Weights of a small mixture-of-experts language model, trained from scratch on English Wikipedia.
Size: 15 layers, width 192, vocabulary 3255, 25.5M parameters.
Experts: 80 experts in each of 15 layers, 32 ReGLU neurons an expert, 4 picks a token, a sigmoid router, a shared expert of 64 neurons.
Training: a variant of Adam for the experts, 633M tokens, 4273 steps.
Below are experts of layer 6 (counted from 0) of a mixture-of-experts language model. Rows are named gate (a neuron's input weights, with its number), up (a neuron's input weights, with its number) and show model dimensions 0-191. Each number is 200 + 20 x the weight over its row's rms, rounded and kept within 0 to 999.
Before each expert's rows: a language model's description of what the expert responds to; "mostly gets" lists some tokens that are sent to it at least half of the time. This comes from a sample of Wikipedia text that the model never trained on.

# expert 63
What it handles: Non-English characters and names
mostly gets: " Peter", " Br", " Joh", " sem", " Pl", " Sl"
gate1,226,186,182,214,210,161,199,202,240,225,198,196,209,185,225,191,196,203,190,166,211,208,220,192,195,195,211,226,240,238,194,184,199,186,234,216,189,235,215,175,208,196,182,190,221,200,205,244,239,193,172,221,200,194,236,207,212,209,159,188,181,208,181,201,197,192,222,224,183,204,197,175,212,182,192,208,222,177,166,227,195,218,164,204,203,202,195,189,249,202,227,219,180,202,209,185,197,206,174,183,181,232,204,177,209,200,178,192,222,222,229,200,168,218,221,203,224,214,198,225,205,178,228,193,229,178,190,186,195,206,181,206,225,187,228,224,220,203,191,196,195,205,179,212,196,215,169,224,246,187,199,208,242,187,208,188,150,215,194,217,151,181,176,208,199,200,190,221,211,198,251,246,207,205,168,210,184,189,194,179,182,206,175,209,218,224,194,227,218,221,209,195
up1,211,213,161,198,193,124,214,200,193,242,212,204,203,182,205,197,219,220,226,190,184,217,185,195,198,207,217,215,215,204,186,169,205,205,214,216,172,239,208,183,199,182,183,189,203,214,182,217,211,221,180,181,219,197,221,213,238,177,179,233,213,216,189,234,213,182,207,183,187,188,207,197,221,195,187,169,220,214,183,215,153,201,189,226,213,212,208,195,249,233,206,189,208,228,203,174,214,183,199,212,178,217,219,175,243,193,200,179,205,196,243,194,170,237,259,189,216,197,223,197,210,213,235,165,186,192,207,191,203,192,175,226,216,211,229,166,187,171,185,209,203,194,216,198,206,215,211,188,202,189,209,207,228,203,214,193,183,187,203,219,172,210,197,177,204,204,191,212,207,201,237,223,202,196,162,197,158,159,179,166,188,177,193,188,229,192,214,203,173,214,197,202

# expert 11
What it handles: Biography infobox markup
mostly gets: " inv", "Personal", "born", " Died", " lead", " born"
gate0,172,210,223,213,197,199,193,188,191,221,193,206,192,219,233,236,171,201,182,199,163,199,203,231,182,185,205,229,191,194,215,167,203,181,192,223,198,204,222,216,196,190,204,198,203,208,165,221,211,213,184,188,188,214,200,245,211,173,198,185,184,202,221,220,164,204,182,198,241,217,241,186,202,213,189,232,191,177,217,246,219,196,183,225,198,168,202,158,223,193,208,211,202,215,214,186,196,150,187,159,237,203,191,229,199,221,189,198,198,232,229,173,226,175,171,186,205,174,172,187,231,191,210,243,231,197,190,214,178,186,172,200,221,214,228,190,209,205,196,196,220,194,220,175,205,158,176,200,190,201,220,181,188,188,189,195,207,209,183,212,186,194,196,154,189,222,214,207,217,227,222,177,174,262,217,185,199,196,201,196,194,171,168,199,185,195,174,193,181,225,189,203
up0,194,203,210,209,203,193,191,225,184,194,203,188,218,206,206,181,218,207,185,197,225,213,211,191,163,240,203,176,185,194,199,202,214,216,179,224,172,239,241,206,222,224,210,173,204,236,182,178,170,214,181,196,205,209,158,203,185,201,208,191,237,182,190,209,189,213,141,212,228,206,163,172,170,185,138,213,211,219,201,222,201,195,224,234,221,205,210,171,223,204,182,211,177,199,215,205,211,180,221,195,226,173,220,207,202,197,216,202,199,201,239,207,226,210,202,164,199,162,214,207,205,166,204,171,215,189,220,178,201,164,189,180,196,219,195,196,209,206,224,206,183,177,207,203,221,194,208,185,190,202,180,197,165,226,185,223,203,219,212,251,214,211,177,207,186,218,194,199,206,173,230,200,180,224,212,221,156,209,187,239,175,154,189,182,188,198,178,187,169,196,212,207

# expert 0
What it handles: Mid-word name fragments
mostly gets: " them", "|---|---|---|\n", "|---|---|---|---|\n", "|---|---|---|---|---|---|\n", " %", "ić"
gate0,164,194,200,201,187,215,247,233,249,206,217,180,183,218,246,222,202,174,210,181,205,168,226,220,157,198,250,205,211,169,207,193,225,194,201,167,189,193,181,243,209,229,198,187,202,236,172,220,160,177,224,168,194,181,204,210,213,198,188,225,231,185,216,219,205,184,185,193,188,205,176,205,207,165,166,210,186,164,208,194,205,145,209,197,232,208,199,172,198,222,223,185,223,211,197,173,201,185,197,225,190,199,205,181,189,202,208,191,229,215,227,200,204,207,174,184,185,179,198,228,175,169,208,170,216,195,212,204,207,179,183,202,220,196,222,170,210,214,220,210,217,222,193,208,208,194,178,204,176,188,211,218,232,223,200,165,206,239,180,206,172,213,175,206,180,219,220,205,186,214,191,179,196,185,178,191,205,221,234,176,199,194,201,214,193,185,178,189,172,210,210,219
up0,235,198,216,170,208,176,244,217,179,207,196,220,201,206,184,186,215,217,167,190,198,186,185,190,228,186,200,155,185,226,207,208,186,187,191,203,164,219,179,202,177,193,165,197,203,244,188,180,220,183,208,193,203,202,179,202,208,214,204,228,177,192,235,208,172,201,176,220,197,198,174,159,158,206,183,181,195,185,147,253,248,191,186,200,214,190,218,199,197,209,188,200,193,200,194,172,177,170,226,227,207,214,251,191,194,191,208,220,215,197,210,204,189,174,204,206,203,205,201,213,195,236,188,190,212,206,219,193,208,192,229,167,203,210,181,196,190,170,204,230,189,208,201,198,192,203,199,170,211,178,225,171,190,202,212,262,206,226,236,206,207,209,216,213,192,240,223,179,172,222,189,189,216,207,209,203,161,213,212,194,194,253,210,201,185,187,165,218,210,193,201,182

# expert 55
What it handles: Sports results vocabulary
mostly gets: " medal", " Apps", " Championship", " teams", "ampions", " football"
gate1,189,202,206,188,223,179,228,203,193,230,197,204,181,199,205,192,190,198,205,181,216,260,197,201,199,212,230,211,230,203,184,182,179,200,223,212,175,232,234,198,237,234,211,191,190,190,209,225,201,202,224,201,175,204,202,194,183,215,187,217,211,177,231,201,204,214,212,205,205,177,165,183,232,192,224,186,191,200,210,198,178,184,246,188,175,208,207,185,224,201,223,197,217,235,194,212,190,204,189,190,179,206,186,201,191,187,202,210,187,218,209,219,175,200,176,244,227,207,164,183,215,179,193,219,262,173,180,201,194,206,188,218,261,213,194,207,248,186,189,193,194,213,183,173,222,228,187,215,200,203,190,201,210,193,235,206,199,232,191,218,142,187,191,198,185,188,172,219,223,200,201,207,191,228,238,207,221,172,222,198,232,204,218,192,202,158,208,237,184,241,207,214
up1,190,206,201,175,201,187,169,192,169,217,198,197,190,229,171,208,194,214,196,142,186,218,185,202,172,214,207,195,219,190,176,171,176,198,173,215,163,228,191,198,259,202,198,189,181,221,174,187,211,207,209,173,219,182,214,177,220,202,200,195,188,212,218,228,183,202,227,203,172,186,197,205,212,175,221,188,189,188,208,214,190,181,233,199,184,225,201,184,231,168,197,186,220,216,207,180,182,196,205,198,196,212,210,208,186,218,183,195,222,189,219,228,142,242,221,217,244,216,199,168,215,175,215,220,207,208,220,206,174,189,177,204,237,222,256,186,249,197,184,180,191,179,177,160,208,243,210,225,193,170,198,203,191,195,218,212,184,204,190,227,170,224,200,155,189,214,188,217,200,216,186,220,176,205,206,187,185,198,213,195,188,187,222,210,212,170,201,211,184,217,205,176

# expert 16
What it handles: Arts and film vocabulary
mostly gets: " music", "ography", " building", " design", " inst", " film"
gate0,161,197,196,187,215,199,176,174,208,228,186,201,189,221,225,211,188,212,201,202,177,189,233,228,191,199,219,211,230,209,191,199,230,195,193,191,175,193,196,200,233,195,208,148,195,202,204,200,192,181,210,165,230,218,168,227,220,175,205,187,195,212,222,212,222,223,197,178,192,232,181,187,189,198,215,171,159,181,187,173,203,208,218,184,192,186,183,181,218,194,203,221,244,196,230,187,204,224,212,195,217,215,168,197,204,208,187,179,209,216,213,174,215,210,155,193,205,192,169,245,187,191,188,201,223,218,174,211,158,177,238,195,230,200,200,210,201,212,193,168,167,199,191,195,179,197,174,199,219,209,210,221,204,215,197,182,178,227,207,215,186,168,237,205,212,203,194,208,192,197,189,205,186,208,179,173,194,175,249,176,179,219,176,262,178,158,174,198,177,229,233,207
up0,231,190,180,196,205,216,201,220,170,213,201,236,173,172,197,169,208,214,186,220,212,169,196,200,198,228,226,183,161,205,222,200,186,234,190,167,202,209,205,202,174,193,199,169,231,199,187,174,224,216,201,206,177,158,184,181,220,222,196,214,226,223,217,195,200,173,174,221,180,212,213,191,167,203,161,184,201,205,182,177,176,198,200,260,196,194,219,195,192,166,169,202,218,197,193,198,168,204,204,209,211,173,235,197,213,194,187,206,211,161,202,204,155,195,180,173,165,200,202,210,221,178,144,182,174,208,201,187,224,188,212,196,204,209,162,197,197,212,168,220,179,224,221,203,191,155,223,190,197,204,210,210,178,205,197,216,184,215,227,201,193,192,197,174,215,218,194,188,178,222,173,218,213,192,165,179,204,215,211,223,202,221,179,177,185,171,192,216,254,198,201,186

# expert 37
What it handles: Numbers, spaces, compounds
mostly gets: " Euro", " Alex", "==", "|---|---|---|---", " round", " Scott"
gate1,195,208,214,170,233,190,174,178,208,223,158,181,182,219,216,215,160,177,179,167,207,201,211,178,216,222,201,202,243,231,197,197,194,174,245,192,192,192,208,192,208,171,220,204,170,182,230,212,234,215,197,210,188,202,200,179,204,198,200,216,232,182,238,197,192,204,235,202,211,187,174,184,204,223,220,173,188,218,206,234,199,182,209,171,221,189,189,190,205,226,227,183,217,201,191,193,208,204,197,200,215,218,202,175,216,197,169,205,194,200,203,206,184,245,173,224,179,192,191,174,228,170,251,215,224,169,191,182,184,219,181,204,230,188,211,216,187,202,188,217,180,218,171,207,209,191,168,215,218,199,213,197,214,198,241,208,164,177,168,226,190,231,218,192,184,200,175,221,180,194,208,200,193,235,222,234,227,200,265,198,188,213,194,195,181,176,206,203,199,210,200,233
up1,215,213,191,191,220,206,199,196,208,201,189,208,189,246,196,208,203,217,182,183,218,244,179,215,194,212,179,201,203,216,173,199,193,198,197,210,155,205,206,197,224,171,190,158,179,218,228,184,211,201,194,206,184,213,185,193,220,216,209,197,210,206,191,203,187,161,230,187,197,150,187,152,207,221,223,186,228,213,224,189,191,179,173,177,216,226,192,195,205,223,224,190,212,148,186,183,187,189,201,222,196,207,167,182,233,189,190,248,201,202,219,188,167,214,228,179,197,200,212,181,227,194,218,205,198,190,239,213,192,208,188,223,218,220,192,198,208,203,180,223,187,183,188,183,211,203,163,227,212,174,230,213,189,199,204,198,190,178,204,201,196,194,189,153,212,253,191,234,184,225,183,187,203,236,200,231,191,216,200,179,196,172,183,165,184,156,215,223,183,141,196,205

# expert 50
What it handles: Inner syllables, UTF-8 bytes
mostly gets: " chang", " pass", " water", " mon", " village", " MA"
gate1,178,188,247,207,219,195,212,203,222,215,183,162,184,194,191,231,197,200,203,190,185,195,187,221,241,226,231,224,234,192,209,202,190,194,230,181,179,202,239,175,214,226,192,176,178,192,218,209,191,230,214,193,215,201,227,196,229,199,201,176,224,233,212,215,207,200,207,201,204,175,199,227,241,230,231,182,211,173,172,192,196,210,190,191,191,170,198,178,234,200,199,214,238,212,202,208,187,154,130,192,196,202,196,199,235,167,171,186,193,191,201,187,185,207,239,202,197,176,166,224,183,198,222,190,221,164,206,197,194,206,179,194,244,193,223,220,193,221,193,167,178,184,169,163,183,210,216,214,209,189,200,208,205,197,207,220,181,208,184,229,202,230,190,181,174,165,195,232,204,164,192,215,214,203,209,202,200,190,218,191,188,243,202,181,198,194,179,227,219,200,205,194
up1,182,204,203,226,226,172,208,182,220,214,203,198,201,220,187,211,177,191,168,142,190,232,207,216,200,199,214,220,210,195,145,196,187,194,186,218,174,253,222,174,231,173,185,170,170,223,150,195,193,234,186,183,192,187,208,215,248,195,192,191,207,206,200,195,189,208,208,166,206,216,199,222,210,241,190,225,214,201,206,207,204,219,211,181,218,211,183,195,208,223,213,178,219,207,220,185,217,174,184,182,152,253,210,207,200,196,187,216,229,223,219,213,167,206,236,168,217,201,209,203,201,205,239,202,220,189,213,188,184,234,178,191,221,219,211,185,185,218,191,209,198,221,181,204,183,224,176,169,182,168,214,239,203,209,225,197,193,196,203,226,217,232,201,195,194,204,205,201,191,192,181,193,200,213,205,252,190,195,211,201,198,195,198,180,191,186,199,200,182,162,232,165

# expert 31
What it handles: Verb onsets in narrative
mostly gets: " c", " dis", " show", " acc", " dep", " fl"
gate0,209,180,215,180,186,212,182,201,217,212,215,216,145,190,228,201,183,194,161,187,203,213,196,202,160,164,183,200,193,208,223,207,218,189,228,176,218,220,181,172,165,210,187,149,156,182,203,216,187,185,174,221,229,166,191,221,204,205,207,214,179,170,227,215,185,184,200,178,176,180,251,172,174,225,190,201,202,184,222,185,199,182,218,195,183,175,206,175,202,203,236,198,244,191,231,198,237,197,191,195,225,199,218,202,196,205,179,199,205,192,217,173,200,184,186,204,224,186,197,206,179,178,166,214,220,218,177,224,192,185,217,202,195,181,174,190,207,209,234,189,194,201,239,174,202,202,202,199,169,199,213,206,207,229,200,169,170,188,210,186,199,186,249,209,192,207,214,207,201,213,193,156,204,198,209,198,237,218,222,169,224,226,185,203,149,214,177,212,210,214,210,201
up0,207,176,223,183,206,191,215,224,177,191,197,236,240,179,231,206,220,180,180,205,217,202,210,181,199,236,213,212,232,193,208,218,200,209,193,178,205,195,169,192,178,207,203,195,193,221,169,159,195,221,212,214,201,181,217,212,236,207,201,220,198,177,210,221,212,195,166,207,178,192,204,181,198,197,173,205,207,214,163,187,228,224,199,230,195,176,206,202,191,217,217,217,191,195,191,199,190,184,211,216,195,192,215,185,183,229,207,234,201,181,192,187,175,200,212,172,215,182,184,189,202,161,184,202,236,189,210,172,188,248,203,188,214,213,194,209,210,224,229,207,202,254,210,210,171,214,196,181,183,199,226,217,175,231,211,238,177,204,260,244,211,209,190,187,162,251,193,194,195,206,172,174,199,173,192,207,195,246,223,199,198,227,190,193,178,180,217,216,200,181,178,148

# expert 47
What it handles: Life-event words
mostly gets: " died", " kill", " married", " belie", "°N", " wife"
gate1,220,194,230,205,208,176,177,211,217,207,199,178,202,221,208,189,228,162,184,179,236,201,200,196,209,217,197,214,193,211,229,191,228,203,210,193,220,195,216,201,207,198,188,208,175,160,199,222,231,228,200,188,203,166,201,213,151,214,182,171,195,208,195,210,238,196,205,230,193,209,186,193,195,203,184,181,229,144,159,206,210,225,213,174,176,173,197,191,237,233,218,200,199,167,177,213,196,196,176,193,170,183,214,225,177,184,204,201,243,235,223,205,197,206,176,242,217,232,218,190,188,182,235,226,204,138,211,170,213,174,195,213,219,203,234,196,201,195,208,191,187,204,191,176,187,222,197,208,210,221,223,190,246,205,195,206,211,190,183,179,184,203,199,197,183,160,220,222,187,209,206,196,187,187,206,207,201,177,189,197,199,247,216,245,181,193,222,199,181,200,213,227
up1,216,230,181,227,228,211,237,180,200,182,206,185,200,242,176,218,223,200,184,190,179,210,186,204,191,200,182,222,182,149,197,215,216,212,178,212,182,177,192,214,220,200,164,200,174,175,193,248,181,204,183,177,177,196,221,199,204,173,222,167,204,233,209,190,195,172,192,203,229,201,199,202,199,183,209,174,213,181,211,170,167,184,195,192,193,216,184,184,233,242,239,205,223,186,174,184,219,204,204,208,191,215,232,209,197,192,194,228,216,200,238,187,188,210,194,213,190,229,204,177,191,215,243,193,203,195,223,214,169,170,174,196,229,241,253,229,188,199,205,180,202,196,233,187,186,178,183,195,177,192,217,211,208,211,192,171,219,197,183,198,190,209,162,176,201,175,199,210,178,212,233,183,181,233,210,224,183,175,200,190,204,182,189,242,190,183,213,176,161,194,204,217

# expert 45
What it handles: Descriptive verbs and adjectives
mostly gets: " known", " described", " crit", " same", " published", " mat"
gate1,202,211,236,183,210,180,200,189,203,192,182,217,192,229,199,186,193,177,232,197,203,196,209,198,198,212,253,230,218,189,204,196,216,159,199,203,183,198,247,149,208,212,234,187,204,191,199,191,230,220,157,248,239,203,200,248,226,225,190,178,206,180,188,210,178,200,211,216,153,161,229,197,226,213,159,150,197,222,193,185,195,216,206,189,211,176,181,167,211,225,221,208,225,166,219,228,190,185,217,183,222,196,206,192,190,198,207,185,208,172,222,220,203,219,197,182,218,191,173,192,224,201,212,199,208,188,201,194,205,190,210,195,232,183,205,204,209,181,181,205,160,185,211,176,202,192,221,206,216,218,208,192,200,192,205,179,223,199,159,232,175,225,181,240,188,213,193,211,183,194,229,204,219,225,198,233,229,215,197,203,222,197,174,218,188,203,190,239,208,202,211,216
up1,198,216,189,201,184,180,208,204,202,208,210,221,193,217,200,205,222,214,198,184,173,191,192,212,198,184,211,232,222,191,193,148,238,207,182,191,172,189,247,194,237,189,198,160,179,195,185,207,192,228,198,220,209,230,222,216,226,209,194,219,223,174,204,216,165,195,243,199,144,182,205,218,189,171,179,177,189,223,214,202,163,167,190,191,207,203,205,187,195,219,235,210,210,184,188,203,230,213,206,175,207,222,189,219,177,198,185,193,241,197,229,209,179,223,216,177,192,189,167,214,248,192,211,205,186,188,219,198,163,203,183,218,207,225,219,203,187,195,172,196,191,199,209,162,201,206,191,175,193,179,214,202,194,194,206,193,223,216,187,260,173,180,186,238,195,187,181,213,173,224,227,175,203,220,189,214,221,210,198,186,214,160,184,196,178,194,176,218,178,170,236,180

# expert 26
What it handles: Superlatives and ordinals
mostly gets: " only", " first", " high", " last", "orthern", "iddle"
gate1,233,200,190,214,221,193,235,206,194,187,191,165,217,217,201,187,220,214,174,179,205,205,187,185,214,215,196,215,209,208,162,213,238,193,240,203,236,212,206,189,202,229,213,218,178,186,213,251,201,180,208,208,199,195,234,184,214,219,174,219,232,182,202,167,211,190,224,193,223,178,188,172,213,211,206,195,196,182,186,205,198,180,188,186,206,187,166,193,176,207,196,205,201,214,228,210,181,158,178,178,180,208,179,213,163,238,204,196,230,194,195,205,228,211,203,242,224,192,176,206,260,192,210,211,226,194,238,193,202,192,181,192,220,198,171,229,186,267,208,205,169,207,196,178,187,226,200,214,202,187,204,221,213,182,194,197,205,181,195,217,187,241,188,168,199,221,207,218,216,194,227,203,205,245,186,197,217,177,179,200,194,219,173,216,183,214,205,205,170,190,219,246
up1,217,209,207,171,220,168,210,215,188,209,194,176,233,242,202,213,176,206,173,169,171,215,207,204,158,221,210,217,225,180,161,214,210,214,245,243,180,217,226,189,205,186,221,188,171,208,195,210,205,210,184,160,202,197,174,179,223,197,193,170,226,209,167,255,195,169,224,202,176,212,178,199,215,217,215,165,207,230,200,198,199,200,215,207,200,214,175,188,202,215,191,220,201,156,189,225,216,210,228,189,176,218,230,192,209,190,179,180,221,219,233,227,182,205,207,168,203,210,212,194,207,206,239,216,200,193,203,187,208,197,174,210,222,201,178,200,164,207,204,222,201,193,165,196,185,236,169,214,231,209,214,237,210,228,228,201,204,233,191,204,173,184,207,178,199,216,208,203,188,188,204,169,203,215,185,246,228,176,170,183,190,193,191,216,202,213,220,205,186,193,178,201